python train.py --num_hidden_layers=10 --hidden_size=320 --n_experts=48 --experts_per_token=3 --d_expert=112 --d_shared_expert=0 --hidden_act="swiglu" --moe_layers=[0, 1, 2, 3, 4, 5, 6, 7, 8, 9] --router_score="softmax" --normalize_top_k=false --routed_scale=1.0 --balance_loss=0.00402 --balance_bias=false --router_z_loss=0.001 --init_std_router=0.0122 --lr_router=0.000386 --vocab_size=16384 --norm="rmsnorm" --norm_eps=1e-06 --tie_word_embeddings=false --optimizer="soap_variant" --learning_rate=0.00179 --beta1=0.95 --beta2=0.99 --max_grad_norm=1.0 --batch_tokens=[32768, 65536] --max_seq_len=384 --train_tokens=452900000 --max_steps=9406 --dataset="wikipedia_en"
Below are experts of layer 7 (counted from 0) of a mixture-of-experts language model. Rows are named router (the router's row for the expert), gate (a neuron's input weights, with its number), up (a neuron's input weights, with its number), down (a neuron's output weights, with its number) and show model dimensions 128-191. Each number is 128 + 24 x the weight over its row's rms, rounded and kept within 0 to 255. Numbers have three digits each.
Before each expert's rows: a language model's description of what the expert responds to. This comes from a sample of Wikipedia text that the model never trained on.

# expert 2
Description: Determiners and possessive markers. Determiners and possessives before a noun, like of the, 's, his, the; also adjectives such as British, Jewish.
router:082098120160115121125145157136099157159061109139113096134116088144120152157147130111114132123141140112166102168146149133075115152135177125127167126125182133150152123130132084096096093151142129
gate0:141126149135166131154114134123137137124150115112127098159142134159119110123138130144125119130101144129132164063100075122109106152163127125136094116131124094113110137164095154092129158113125073
up0:105109107154139158119102110154119121135099142087140151146098143144148147171102184129125113141108104147153097160119174127136101131115120168067125153171147125102125130131136075139105143084102107
down0:145151095169156116167090079126125148153131125116150106102148175176154126079145130121092120128115166163142160149113132168140115120091100124168126154117159121113148120108139149137138095121093114
gate1:133107112151154144148169098147133113143135080108158143153082179125131139172117135136135139130129142129127101128115121150139159189085144130086136130101170112102159148108082124127131095086110148
up1:130118155114106075172103131147098132148146155131117114171144157115142154078136096166135152111119135161090132188169147102146158089109070132132164104079100103107110122145172151175147179141113113
down1:135151124156164091162157139120132142153206112134121110151144147118121136139144133115133161111144111155157145169115128086142138081134108129165188120128125091157123148140106145148102105150131112
gate2:143144084146108142148156145113078131127110131110148125154123122158173142124114111144139109172153158151108173190108128072083103098149106126178116142119060149136131158132125098122100153152136137
up2:102107106164127105130164110163132132110131150128107124074070078137115082122117090129101156129134125101118139122112134103139120168114156167143104134088117125092119124147147155147148128124168088
down2:118128085145152114159192149108088121123138110126177167115109101092146135090134076102120119089110122131153179115164154154131101116093168093096147117158154126112105109093126151114157132195128194
gate3:060169163149181108146133104149137101146113134095127105130123128140128142125118103099180125071098160112122126149097129173126102160128109124152093139119118132126070176152134138142148144171112141
up3:125133159174109161086144116148138111139191138161144148125141143121131100097078127094088123125147124145107158114141122169193131143127140131083095122169156118151136144080140134073071143120122143
down3:150143128151118119154136123130158149119133116075180150098125121147157114117092105150122137133150145141105117162117082125113113148175089132157135125090110123145180124111113159109148148150157138
gate4:139060113121128128167117118172129116120169127097136130151142082127098121112196112131103151139103146136134106108106088142134117164146105140138162177161145135173167161130105107106161131095125146
up4:161114094111149114207109105102127151079141121107116147131133118116161138135132142134094173078132098137117142109116109127099130118101143153122114162136168124167131133161122132118105147115115145
down4:093127139147150143171128170134141125136150150166131128154108134125118157127094127169131130114143112125133147132170159108114112155121149181087180123134095164138108174128095097147096107132149163
gate5:133144102125123102114117121159165110158172142146157115130144110173158115127148140120150113115141151099153153127118127116124109129123110132112149135114136177138167123127155119154119152108122153
up5:112146096156114161070140091094110110135109160065133180114128110127116100138108127102143115065173105117103134126146152116081125141119126141156110123173106161182097095132112138139118134117154165
down5:153165095117087157144124091118134096108139123177147137125128130121111120158122119127114136125113137084110106086144145092162194116127153119104140092147095092108119137162136163109173116133088124
gate6:121155178141118104102117123159110141145146146090152176099134140116169168117144104146112150086130133118136149121156112113113126161149120127143117109167111094105120114134117097152154133120097134
up6:135131121140108148114121148100123168140147137126124112109092158101104121099129126168130161143118151106164134174119152161122124080163148109140127124106153197160143125129121129095164176134179157
down6:136121137083144126116112130134131115136110139170117132149158162124133129120114150103109155103128139110179165122099137093144127140125144123073150121119113119106173161144158139165113168085123153
gate7:126121151119136116121089120112143100126150153143149104125169160129123131163192136119140130099154147096113096138124075113110126152115134121146098161155136147120151140160124151138124165139162106
up7:146135156136127159136122101158094134137098154135133099105128158137128121133119143109092158130108164079134172138112124146109123185114090065087144140102134162076134174142119135111161142095117148
down7:128092132116114134153114130118115123138147097109128110145121184119186118122101146104154148128122132112132116131155103154140095166121138120128137184123132124105167144149108165152136169142170106
gate8:137141141139130158115103114117153145077118172180131126123111088138147144136153112119147103117112150126175103130133138140153135148138149132094126094142082115103071122135120049104137077127111117
up8:123160148139129141167114140181134091163123105149118148133128167145122163087094120149144117132080127184157127143108110130069154154172119115148120114091167145098119160165108123156148131148121112
down8:160129135116177147117100126081113163105175162125095132097139160119124102142109153051120119113128151109144145121123103109134143154135134086119135161104131107146102121117116144156123167115067126
gate9:093149101140150133098112086116128144154120108111055142151127126099152158140134178163175122155089085107127111123118105123147115134130161149116104105118156149125145145101159154121112106094118131
up9:160129128128143165168157164138128146113167159104119133085136144109147140123156150143137090134116142105080178150153159107112153112137146175139136134162124175165159099090131136114124149136102158
down9:108124094118097139106121138184106118141123164144135117091140139117105097149148102084140168162143099103106150159067117109100100123127108109095184117082137092122116183159119115108139155081117142
gate10:121130121119182127130144144124121103127091096132133140135147144099121180170113119149105159109139116172090154163131115130097160090128132136146121145136127111116131097188107081154130136090150128
up10:130119125123137084146080091097151115158147111090107106142146121103130100095129126151146150121140112150197151093097130130150139080159074172154114134109082115141117148091137168113112148161108105
down10:115148101174094147165092125123114139198156126110157126109118135105082171173127126126138094147139091123096133172113135160096122090138124129146097079141126091125141173142130155109115136144103101
gate11:087151145127105140111150117110146128108130116114135173157162132138136129165157116135163139129089137157076160098143142197144132141121132113133160158125106168166109118113124133100098141136145104
up11:150143145116155142141146118148142125133098155097131123102122141087133126092142099129117135141134108123140109151136117124134085126142082142123099103151091100107127130103147149160135114173122155
down11:091120149107134121174144129146077125143130128075140137080113103168139088180098113132131121174127134130098113146102170120142125087120150129118122135113121185164080110111155113152104095148122102
gate12:148152095084159113137151131162112117172111145127121150132133145102108075184112163093151146161165137116149134115069146120121062143113114132140164104161140130160104147135118123134096156114087152
up12:165143119122117155149104113127164160176113120133130144149139124155173141117115139091132122118132105144151134145131106146125141107111165118165176130138097123143154107154119148097132122177117123
down12:140133142086145110154150115121095174119100104138132140109106145109134108155104107113153184135169125100149157144079127135125149138154120152111111127115152145142132122116137140156159111143120126
gate13:135132144125126099175122170161120126144099120107176122128150138143129111083114121136104159118134147131136106121129075125151121138167092139069143105165173109098142117106140106112144140135059104
up13:122135164143103100114105136152118116123122164119131114144153133157132114125079146117178133117150124160108086177128093153094154140127145135090094097148123101083164153116119110128135120129152124
down13:125110142129128135157155151139134105105151108113120122145160155160137134147180167123108139158165072148152130102144124138159089131090106119194146122140138140129109144121142141097116118123114139
gate14:134095149159120099136093151115120091119118119133136128094157113125101164121166091120164124121134134130149112126141155173103133142111121146142103135085183105104166176183103119107151123076141156
up14:151129126103126136129143128085108145159112122114093128110122111091132124128136149145104134150162117119096124120120112121092103117116142134063138122140169108168146139098134119116127104137110129
down14:109087150160111135115141143165103131125128104151136142121154100090105142151114106131179155129139111137153164139134125157135139096188145167169113130121123150120133130128093101114129107101131142
gate15:088090104137146134112101141113139128127098109099130186135109120149150118123136094115087141127120123129120124124132150155154115107134125160046134132105163142130119134127129126125116112123104069
up15:161088133108115106132106157103118166119158146097099086153125135117113138120154072155131102146083154179102165121147114084148137111140119146108112156121162098178166137113146111105104145146140155
down15:132166142146147138094147125135149118153142117151117120142129128122132102134091178118125118144106090117144158105142159127146153138111106137117081082198114105152140156153070129151124126128110092
gate16:127133109141114117122112099145123139127111133146108114119137099108101096140171137130105139136157089175102078101161097163131143143151123116115093155103134114130138161084113155113124140123167136
up16:147132139122129108148128187134062158096109138126105156132163113156157143140131097124081124148118126146094151106119138127131094151123113126127116106109138125082139152110167162156179104113141080
down16:142124164138134162113089111114152151114148149138115136124100152105101100084127124139101096130109132102120174142122090130153092116162106142125147102098107132135118129154102130151130159113126152
gate17:135148148159105111134140154127131172130119116154151138168102136163120151152105121118152101114144123160144115116105173122139137114149119152134180120178108086174097092150090111133104105100130127
up17:113082163070099115166154119133133096104126157166107103123135154133117071115088152095098115147114144108119117107120127090071105145121113168106068129105110166129091106140160137145113135118096158
down17:106098145174123126119147133150127115127127092158117134166114140107074059114147138145175107117111128118115154133151127113140187140142142165123130128112144145119118129126182139118144105172123136
gate18:092129151107169130133152161141156170156139107091111126128101151150142141137089132141137111118092128087170155114134129124108176115131115129126134118118131133127153143138134140158148064112124126
up18:116098100160170113127098145075109123133168103107147180132162087161128102122099119124073143115136131122135124154128115155108120119170138125140116105107074158103095165122133103115132137090098122
down18:124138138121153181144088136089110153097174126130096130126088123110118127139140156157104105131136130101167141082160131095114138128110128147136172116112128126100098105133172141110116108119080124
gate19:120126141113151100123125126134104130139106142095127098101151148148100090152138135121118137129119109098115128164137186145149125103169091143128139108158117148125099144102076102165137134164105130
up19:169104125133127093151117141114121118106108116112119127134153136127118122108133112131150098137138152119111130145129110130139109115119120099126133092177148116156113116136104125137115118123145158
down19:104158064119150123098126148148123090104127116163134123134105134128099130099099148118154110147135159099096129168133102119088058144109127114114108124151131114115071134097162131151122154130103120
gate20:098122137158148119137059127082077135136129085127119121126140085084161165156147176139166134144162127164131141109189095124120089101100109140096140104129144087111114099121157147126070146161111126
up20:107101117136141092135115143158169138141071114139128148104153086088110129152115112131189107116132150152084133120138092080187136106147097115200183144095123159134132138093127095120103163144116162
down20:136136119094171140153117127113171107173141137165145111157140129145120123102126179112077140151124105149156130082105083186137105168104089119099117137136126170138115130139114114103135137103124151
gate21:085123116148127133142157200124116115121187105143149113113115146121107123137114139127095137133145124154156116094125099131152136096154119161183123126097131092165096132116128118116136089149117094
up21:125127160129150094155145115176151125119142148108111114116150087150135100119092099120130170055172113127138151092155110130098101119149148141147175094133115115167117145127123102123121121139143117
down21:113123148109131164132151110111094159162150136169122104130151119150104084128130107138158088090091106125133123090125107077096124110089140167096105155072103149112112106158138154148113152107094105

# expert 29
Description: Main verbs. Main verbs and auxiliaries in running prose after a subject or to, e.g. has, have, appeared, looks, caused, ordered.
router:112120114163111107111152126158123139112131128153091107135111092147095142143122120133143141101122096119172113136145181167129147152123160095113129127131145153157163119134151121087102069153171162
gate0:161112105141148092104134108117177107132131142145111131121131126095085131126169117123121130116122142158148122111157145180089125136152132124123094139193144113138141146090107149164117096163106127
up0:168109149133143134119178168141173098118135087123139125139138133114135148128160109116112156146152171127114138095106160114112144171134129130139130148152117148101132115104129107122127103171133115
down0:149110101180141136145174154157124071185159128122131107106142077150136119143123110164111156128157133106145097125178097114168101118124121119122163137141145152086119103094174118092096113100126141
gate1:162117103167122149125112111137125102149158143089117120122162159088143135121145139107129132128120127099147131166111147091141103085112131137105139112093106106135170092119126126078127099089101126
up1:130122085115156116143115122089098089132162136145125092130090126151130137152116138086133145135097155139135155113113137113145128145099097160122123145144104150108147169129142099133154097134123098
down1:155119118157135138139136165120090123190092118108175128178131098147138114110117151158106133133132141179166130127151142115154136123129151165097151162088113109130106105149121117136168081132128128
gate2:144165154103135137079143115167107112149114129102160144078118150128122110067104099136162125120075136139120174090126131113150120112162126100157153120089077163142162130082121126136144151111100085
up2:080148113150137132146129120119094118122168131147140164147106086135111162154108124120119118103098091159094147141118091099088194107109085113138109155123162134130136085087122104053126092140138111
down2:122095129120133150146157060154092122150129131130141104106129167113127119118172170130144125102146122134106149118104152094146080162126124133101128115150126116126185140127122128151152138079139166
gate3:146153101133146165136157105140124143110110128123105121150142140123135164097159135107119070164098130099125076122141121139080143115195163133150134139143162129140155164119114168120156099138125093
up3:105098195139123113170128141121183104139178165147113122116129152131152145130103103117124132132136109153100148145115124133130127092158120130144119151102128145157153118138122104140118138133137150
down3:089154129144078153158142118109139118109097132123121099114114135116107177115132118089127162092095174119108124164139153159125120106094136112122135154155099180114164117075169145147149109103075177
gate4:166152196101129143123110153128109176084101114103117120161080131127121118105135125161153152085128087135118136108163126119140105187132111189151121101086122149146165154128100108131135116116114128
up4:081101106134106122125104151136128133112128127177142096150099110167093117127141122104135118126110124113098135111123163127139102087136149151148123121119167129203150161128149095085145131139172132
down4:137154163135117123130158128105119098108089142135164166149140125121114125158161120098118133101080106102151138164142137149152108108085137097100093120113127125120134163111081103133151137103108113
gate5:122090131164177101108144104162133155179115064177118095128108139073164163105129122164113120135131103143107151153124156104084109126181065076131137126111124087114165120146138144156140095144156133
up5:135113111109149125148160116163152111111108131104124157151143110128105149112122133116100137142168115126130151160107125132133118114178128109134055106142100131176127151110099125100146120160095150
down5:129086136112165130136147128158092123101128118133080154131114150144107105118109106096129126088147117124155145124124099121186128129156100135139146152136105141166118125165143123127127126144150130
gate6:123117111113154138144142118100099167066131138140147141156171121148153138135132117144143100087124133174148148074106095158107114158129134126107117161123125194103119114168118165130142117168173091
up6:153136134128109098087133115134151155085118162146155137112137135121133084095136110109172116065134131119185137112171116113092173138141179124143135108165152115118117144132135169100186123124150109
down6:121127166078161180131144093130130143139086107149129149172124163113131143091146099115119127121106106175128115118152144088138163126145162140136116136136091121115161102112126142127134143154128130
gate7:117138124109129131122139159121098138128127149136104122121124141129125112108095136127099112149165136073080134064170115130100165131128087145136127131143155143170127137107103132159161144131162119
up7:106168131109124082129097114159135137137124094118141130146161096127136119123140097151092138116114093062137150118126125143179075117140163089069110179132142149096101136131168118180115128096191150
down7:107147105131133148135099141161142118130151106162131144137133136124096135126117123145137130155153151069143140071169109149097127140144085118100155091132104156121142115069147134104154056101145098
gate8:121116102134102130143102107126119134094127134139116070108069131085105158116165177158128145127106141106138096093108166113113124129146120129147165173134120124118150136081144109126128121132116122
up8:175137135113113126137123136130119134108118115103124121164115114128152112131115121099150126123144115130145148095117135149105138136132141074160141171155101125146155132092107131080166125160132141
down8:123133151114121152133122132145104147086130126153125105130133133115078141125134129134111102112117140094129088094116140141110095143169145137134125120103123153116115102110153136115153155137109139
gate9:132151118097116103139159117138102104084118104152134133162109130171157176163089113143120108144074129147099088099110098125153103142076126158162146102110132111120155136103105111150130156121167107
up9:144121113103151137179162125116113162131112145129127087143142145119144167104100129164097125123120142108080049123121112126124133099116109147120112124137125187106086113104123146164093157155133088
down9:143115111139142119139121141120130074155135109136105119129158116111087131144119161099135135135092133173147112155114132126141141132142080113114171140142115125144081142145119144143124108164168130
gate10:076118092161094141148079102118138126081100129114154155133110147123090142117120147135111136155148133152133100170124136074133119135114082138152136115116121104149111128114158116111128120147076176
up10:147108138182079126139090109086127132143164140154106124123110194146114141132148126135086126165083131129120117152135148144145070104101123138095089121106157126173128109122143156088120094099132147
down10:099146121121127135121119167102132155138112111119110153151180118114103139131086177099133089191090139140172094128148168119148141139109134183130141155157115147145174116166156144119132116153113112
gate11:182097141142101098132142108107098118134136143131136110133130138117103195127122111116139132132125111153124182117108154097138167150121148116128077132155102128103098091132112113103137148149164153
up11:119108116125179142149170101145143119157157121115153105110107150109116124149180117146138130117115130107119166140173104130117139139107112112109145106108108093142115153128115153163102103165116123
down11:163129193139132111148163088138096119148152129123097095142112142150159114122126123134114157121170100137123147118146106128099118107122124043142115150148130134161102151091123127152111135187140138
gate12:132125129096135151124079109129138109119146099112169156146127108177142152107139144084152160171141094127123145103086154111104128131157137142105144122140100128123125135091116124167151124118114162
up12:115080162148127115115118104111120167099151098133124140151118109140118188125125136125127138128074158090109115122133157102127088162141068133131121132136135120103142110080112157148089178143068143
down12:148074138125126122164153131131119085130099145115098147120128113103145143101186126172109139087140124139105159116118135164135155130104147117151149098143145119135074131113143121162140139104181147
gate13:148145140154119155101109144167133142138104122136112124117133171134124150131178121123113156121090159146142153084083151172135131111137120159138114116132146143115119149151145161130112133102118146
up13:141081130130097129137064135153144095166114138103120110166129119124092125099105083191135116149124114089118092125136130084113165122153132083190147128146128140126166129095132122136124128128135159
down13:092166148137080116098126119139147109093136186168160184075137117107143134161125125144127170124142144127116149152099131112099102130156104129144142142136120156140132127178142114106123101077102145
gate14:140147111105160154141101134154137078108111123154108156124105141130112127156120106107161132175104112139118124120101124171166152143135113095127143122071125119131130138107091151139130087203137198
up14:148109110136104129108118133119082115125124119099112133094095132142104105079137140115113101127125088161129122109185146106179111138148110100139126151135171130131090175132168123110140130111103117
down14:162153111106109118098134144170153130189176102120153113119150120127117095170078132163104149128124150135142155142140157152090092128144128171172161107149162140097160123124109148115099135123116116
gate15:164143110123139089088127112119120140151134122157098129150168122115117150132122136162141119129112146109109092140121167116145109151166136127139149140164065147140145125120155134137124082141132147
up15:114137178157106115103101106088108179110101117092135179139149138115124154156131115112114153148154138112124109128138132138108155121095146135135171124103080144094084147119121141156138152124116127
down15:140111147107110118101153073117113121110138135070147135157148131134143105134088102159125113105125182136130138114131125147157150124082118166169152088102086160114152119075096140136154164093127155
gate16:191120124152126118146123135081125114100141116095137128106064138108095083110127139114139149132116115119146150121113136188152118141164190129123105145112162156086141098098096120149136136154149154
up16:161083130124135120126130132150156158077136170151105113126129121122139133153173130223150180166121167102114119113113125124115134129138131098108119129147086144097142157112144163174155146114108144
down16:123165114096145128117171186149145107129087140083137104124139074113138165149186115117105120138095147166115134108099124144113153131145087139154063097133142152130102091106132133119094158092110118
gate17:163147140097189127165125120085097120124095108160133145105113104179163129145107147132166138165142073114162099160127125144111110121133169126124129107132095137131181129141105080080150135162134134
up17:150169167112129115090175127104146127098138068107166127078123152127160114137139151113140147142125118057123106155102134178105133105141146132123131109125137090156116140121141135139123100156126162
down17:128138139136146122131102150084142108187094133114142126166143135142074108173097108134154099188149085113133106093139133128124151108168137106136104112133178129099094128144142143146125106136152176
gate18:113105139120172106096130134150142120137121129138152146133095146176103098079126118170135136160158097114147108111129119149110132097137135071111112156135119139169109135121154140129077123157167116
up18:143100169133153186145145114148165131105151112151114087147138137162139129079149118127136118153137127143174133111137098091130176108122119184145143133121220107133100093115149137131134128129109135
down18:159169161095110097144138134156127131126152113163145079109113150131174126118133091175123143104165169140116156168166146112126136133147181135109106147156136132100157150094124114149122134114127115
gate19:138111115108115142119135090113160136122127135131126147169151158096099132100186144110128142115108122167127116176122173161102147133115106121126129119132111112139121145149112156155078115097162162
up19:154146170158149102116124125107181137144121112132087145111126114142141119130157106107100121118104147152097125098111117141114081130145135129129112139169104117175160096089127089154094114159128136
down19:133119095171134123123138129118079147130121125120107125117137131103142114142146135160111114109164140131111106110131137148135132135176150162126167136105119125128081132155134123082121139118113115
gate20:120108106081154165117100108087096107126136115097159106130146156098146141138091165148144142139141084164145134137157133116108081163112130126132136146112098116094158149124156145121100125148109118
up20:139170115134115153147080114157136109130105124132144132141136107110107116139134119057135088132060145102125132115115126119140118086151113131130079131135132102084108139160174079137153127099098132
down20:123088130138086075112134147118127153146112091086118144116131078129140137148148109093114088141149107119144157108103119124114129143143095137144156138137143131190148099137133121114117127095116109
gate21:125130113133123139085123126152124122059141110141159159100159154173159157164117081148197104144141145085117118169154117106146144129143142100113101118199123143114135092092094099146102172132146176
up21:170167165140115129140149120134123143139169137151127122178117125151117159116149155131143165161122094100099151114148141106116119096110141132128132159150094132154139138100141125090145141158086134
down21:161111130125085163120132132131131138166112139101126125106146100107131103142102109135095151126132112117124137164112137125091146104128123151149168124112123160144126141112140089128143143148141126

# expert 31
Description: Subject nouns. Nouns or noun endings acting as sentence subjects before was or were, such as construction, fire, police, flood waters, disturbance.
router:131078124172111117117171127143146157138125134177115114129115085155102162131112124119166145105141109114167104149155153137130138135115178113141182089133149156151153096151133086136108100169143147
gate0:145144156128132167115160113115144118159151136121149129112132120143132099138125168127106117110134140105094121122100099104117139116127156140079077103147120148134129139139139127137134140156113127
up0:146116116134132159146127125093136069167113172120142137124179111098071128125138090146138138120131111170113162123112140134085144104065165170155143135168116157111149125115138130108155115113137150
down0:128138129133122157127132161164145127119127111130131143173124156137143153124094114123119148106102109096178132127160096119143150131126101187118132156117139152123172111169123108119183142158115132
gate1:148132106130134122093117128139173137102137109168127111147117132154115131078121125150180130149105113123151153127150172106094117117121107145131150115129133180119146138128127152119116130149093107
up1:169134118133147099123148132107151146167103110164110137134110127122144161086118145135151150147143141134130096140123165103130078155118141161147136137151118112100186136116129168126126151145144127
down1:101146121145120124139162167130090139124115145143142115128155141144166154165091153106145138149165134117104134143167131102111152142127134112146129167124138110133185119142070143118171130132129119
gate2:129101145151094134138083099131124129166143123145167108155108126139149151138132082145147129110134146127105136084140140155141159138149158106125195150169118094099139159120147105130115136131142100
up2:119111125119083116075101138150085126158108134089115112113170099144149098126129075106122128103141133117099098122153117152064146165161147112136141118149122116105118143124158090144156111113157177
down2:117170151140140152123126100126159106179124180140127124135138151126152125122163138097093110175087089126105113126129141150155154121151128130109105119137157107102175077131099103119159124136105108
gate3:125115092126131174078079181125122163130129155142132106087134152134109137117126095104111102112118152121114113121148138111115140146104146165134160133086157164144146104120115099100131127162111117
up3:095128096137128146135116115138136156131118105135090116109130088133144135140080104121111131107118131118157121154156154167148128092084155111090097106128122127135104072093176135132158138104089140
down3:073105117143136079128157147122138131132129090122117132151119134103131131175116160110127125133162107105137147098128129168102138122112079138097142127098153090128158107155173130130112126074112152
gate4:154133145147151128110117096139122126132097120089182172150136120120139099138123141077103156129113119126142130134092179146103110106144100093105086123126067174106089169171119142125110127156134134
up4:132176110127111132151104123109121139151095163107141116143131157123143121135108101164135124129118139177108134115128160129150101159138141097050121129138130103144157125106129127124140166151154103
down4:150107121094139095115110151133136122114145156142131121071129075107101159118110082103133144160179115108160127165131127162089131126166117118108128133109114114091106106100147119103142154156105157
gate5:129152113102130119120139129150095101129108172081119115130093127124148128166129108157132121108114129154135124107143125151137154130085119120159151140140120073075102099118138137115130093151144134
up5:114134139146147137115106126121091155144126084092198113191086114158095110099106110161105108095141081150150103118097132135146108122120119079088098162134106124125148166097131145123140142166151131
down5:121118135123110117153148061124120136142109173142165138103133125101145122153149126135109104141150139158134173118191151111137124124141131056110132106089135146117116105118141137127087130082119160
gate6:054118121075140122104147116125142092104113137129110140135125124152119132161129163144123172123158146158131113122134094167129119163120132172147157119160130123129123161143149133139134059135119165
up6:125141118132143122129134142160128128116126111125116164174116132134086122125156093124150129163172118179136113108168150093166132119140179134118152076122093122163119152154140114125135130175141105
down6:141101117107136117087150138152134177096113115145115108124141154115145109139166138097123131119102137125125128132098125147054143112137089159080141082154179120135103131162105128134115135095104124
gate7:110153124153108134148160110120156134130087126155082120136107147139175166118110126128156110161104162112169135121143141120141109132160150141107151158103113138104143119178144093122148132114121131
up7:124130130102116117145150125124093118107118130165123199110148087142165165144118099126108128140162120105164163137129123100135171157152154133141122154107105150121132169150094145127127160102118201
down7:104111107161132146157163146117130146151133119174076140130140131080142125101132085142082130122125137151139094134136144115120125137109157133171102154128125092123166162118092110154110149084112093
gate8:133099142183152133095131113105103114142160104136088137110132154094133124125067143149100104098126143131155129128140117133144114175100099170176080098157133098106141162101130121152111051143132151
up8:134125151091111180119142148131093104179072129112115112107117095146114105145131106129178100110122127138162111130117126132129148156142156096149109112124118162090162085135100124129175103129150123
down8:080159144127136153120104126134102104128126160114143106143159155137140152100132103132163079093140128121152102113187137140155140178098142125168081107126133106120146084119119131127159127087108082
gate9:157131131113133103126107120161093154151124113120140110149105122154091130153138113119113143114134190110148142090148115145122153135092140100116142133169112173138087166139159103143113103143162141
up9:097071083148146114099113136151145119124157161155141100103108140164142155131172141125138088128131121128095066110156091086124144146044157156136135130145117115107163119104142145120151114089143110
down9:169133127175145129128144182143158170122103106109169161109125144158118112113151147131105112096140115112148133112139103123122094119122161140127109126123110118187135137131133122105160092137129157
gate10:133086119137115106112099131187149142125089123128105129124125108140083158114114156097128135175177144118107128144109148125170131093100185083111118132131120130137108108170145155157110121119097140
up10:130101167145114106095154109150129159132132145152110147117125144080105148115135142118113131116099116117178140133116085128130106113138138108144152150122121136123169115119100154114122141144140098
down10:150120146132101166128112074115138157131131127129097135112175188135148118150094041140147144169109138090137147130104097099152132121109147149166130103132159120142137100127137155148159115171139135
gate11:137146144135120108166107104120137157107138093106097141165109148151150143109153123093132112107141102111102135120099108136157147140135131111141098104148138132111109145082115158190111142146168157
up11:145128136137137131124141142136153136130113138113131115154151141094157153131176095140120124151118145151112108164122145143086100127139081164113087128136102102123120114128078138116132162126130152
down11:150105104160102107128137127108131133161106080111138145137186058102110181126091129147105123093161145098153110169174142141166112149130133162140168149147161139091097148119141114099105134066146160
gate12:161139128134135109134168149140117105117114136168158133144121146163131132119093104129077087082092173079174120146161116124142149108132134169093111113159101155108147099125127143108110086135154120
up12:123126113108168145107121156152147158150123103100108098148088179135080104154116121045094141128157131145115127122160151097100140132122121152150174151144151174103102131113171123105094120155139084
down12:142124123133140141146144111136118086149097123148130148101094105144157133099169160158132107126076144165126137123138180128120159158128132141151100113134111125122106135125174131154116111128129184
gate13:142081116165104111149146127157120171128130110161150113111113140149142162132147118119129109178147123159142127137134160114143092118160139103122142098102107106135140108164083124164084104144116074
up13:120134121131102116084092109160106160128117147130114146125106153165152153149121139141158129168129138135145106061126125182124100195123146131084107122085070184117141109140121136137147106101117138
down13:113136147105139154130090136150130155153128134085174119143115155127118152156150106089145171106172136118126126166115119127082123120125134096152147105081081072144099151154127111153120100141142134
gate14:181118161096091118097093116131110119136126104146117130118113097107119162116141156131104121156129146146105113121148150105132167148112098120140090111089128158104128082124065131141153136152150128
up14:120082111111131129154155109145114089136171080171131107111138094116140112131107086177131119118122095150172116142128150116152093118146144123094126117139114121146174114139135171128086124085091078
down14:123115146139121133122137155183113143113083163131154114130139146139133144162131111136139098108126135122120094157148191148121117122067131102081046097143130148132110130121117132171097128149140126
gate15:135144109158088142145078073105098123091093134172157103153122109124170132161144113084157106115108123128146158132132152104107113132112135082147115117133112163135167139163117106162136115131148122
up15:110122089127104135161141136102125146124140100123144187102127159139157137090131132158106175143123110129077120149122183149118161153125117111152133109106116164093152145168104097113104143114120137
down15:119119117157134113128112156109101094134112145138122103102166174120105126122118111084088115173129101146143099133138135113111152099120116109110160123083145126161152144126136123168106141124146170
gate16:122147138092141119092148118129128167121144162090106127126092128123116168149095167154144120171150139168123123156108106107147143144127094128145154097128105140091132074108173073095129090104126108
up16:122136118122150103118154167110185107161133173101114143136137167140145137134127098131139128136132143145134171152138135079128150125158147112134092134120143128143091149130147145135117109152098067
down16:152126088104103126126158115112151106118088104151147117140123146114104116142152141134126095154177135096128132143185139109157127133173113155088145096100124104158127080116120099130121132080123121
gate17:138125099125131090130133120132120150127110162122163099104130109095173146150104093125140099099073105125160107154108103112148120134143150103166120159149126145184132146097126127146108131144131063
up17:138097107106138110122143158149105128120130066126149143159139152137153135127104197120149104137079121089129149099097171137094124121154096134119122121152084092094167141109124160161157117124136121
down17:115127125089134120159108104162139114144149125121090111153108111127117138179147126063146115139092150142114147142095153111158155145152101134097129109173140143163142115122119127089133123145171134
gate18:120094139155097173134108138158119158143086133110133121125138120122134174134130118147122108115149127111121127127145146155167159157109148108149125100128114119134142139126067100120123103145112121
up18:133115129147155111120103191152145131141132132152131147094122125147171171134176146139126136136140120184085135138154142167106135095091144102111121154094124166120131090160092131141146124148146126
down18:129132088114097131112130163172094093148151114118107137109100096120137119109157154140121137105124138126113155144085149158117120079135133103128140106065090129160057098113073133104158093129119146
gate19:108154149134116100171161143134091132153135097122125132131132106108097109106152092132139127120103113142099122154107134158098103106145147087086125125114136126129171123084155153148109133081141144
up19:113074144122106118125098155128113131151121104111108166139165135172120153182098085154086072128149178109126113189134128154134128094127159128172147081159148116143130090112134145108114127111162115
down19:155189167109115120140165130136136167119147144122108140113098095079073104119127152180129162134123114149097117105150139118135149111121120103075174125137094123088130132102141127132138122128134123
gate20:104160129105115114178094135108107112118156160107117121134099105140149098152101143093134140103082118104083156104145122161128096141105125141120100176149109162132127133137157121096108118121139115
up20:102135123118121101146170128115132133175121147129154132112145135131147124144132103161162134118097124135183126154088107171169145128135186143131100116142151119088148103145135138113116165136125156
down20:093118146126115088101165116123150162146142086146147117150117136130087099122147114147135104132159125153139111161098149174134073116150112152153156119145135162077122147112118104161158186119118153
gate21:095141117127107115098131134133135167122100122132128113129170103144172119111156115144089116125163096134149109144149110132116135119102104144109152150134186126168089134143147125190112102108068168
up21:089132138146126091128139169166130162090148149137184121124130172182131130137140130131145143131154146120149176143114109146153105112137130158142131157123167152130147131126129113132114089155100149
down21:109144146152092136198140117123154105130117128134157130149133121105181116098130115120152129132131120131157141108159127140120139112130158090106134138146176141143099179142116150200125104115153138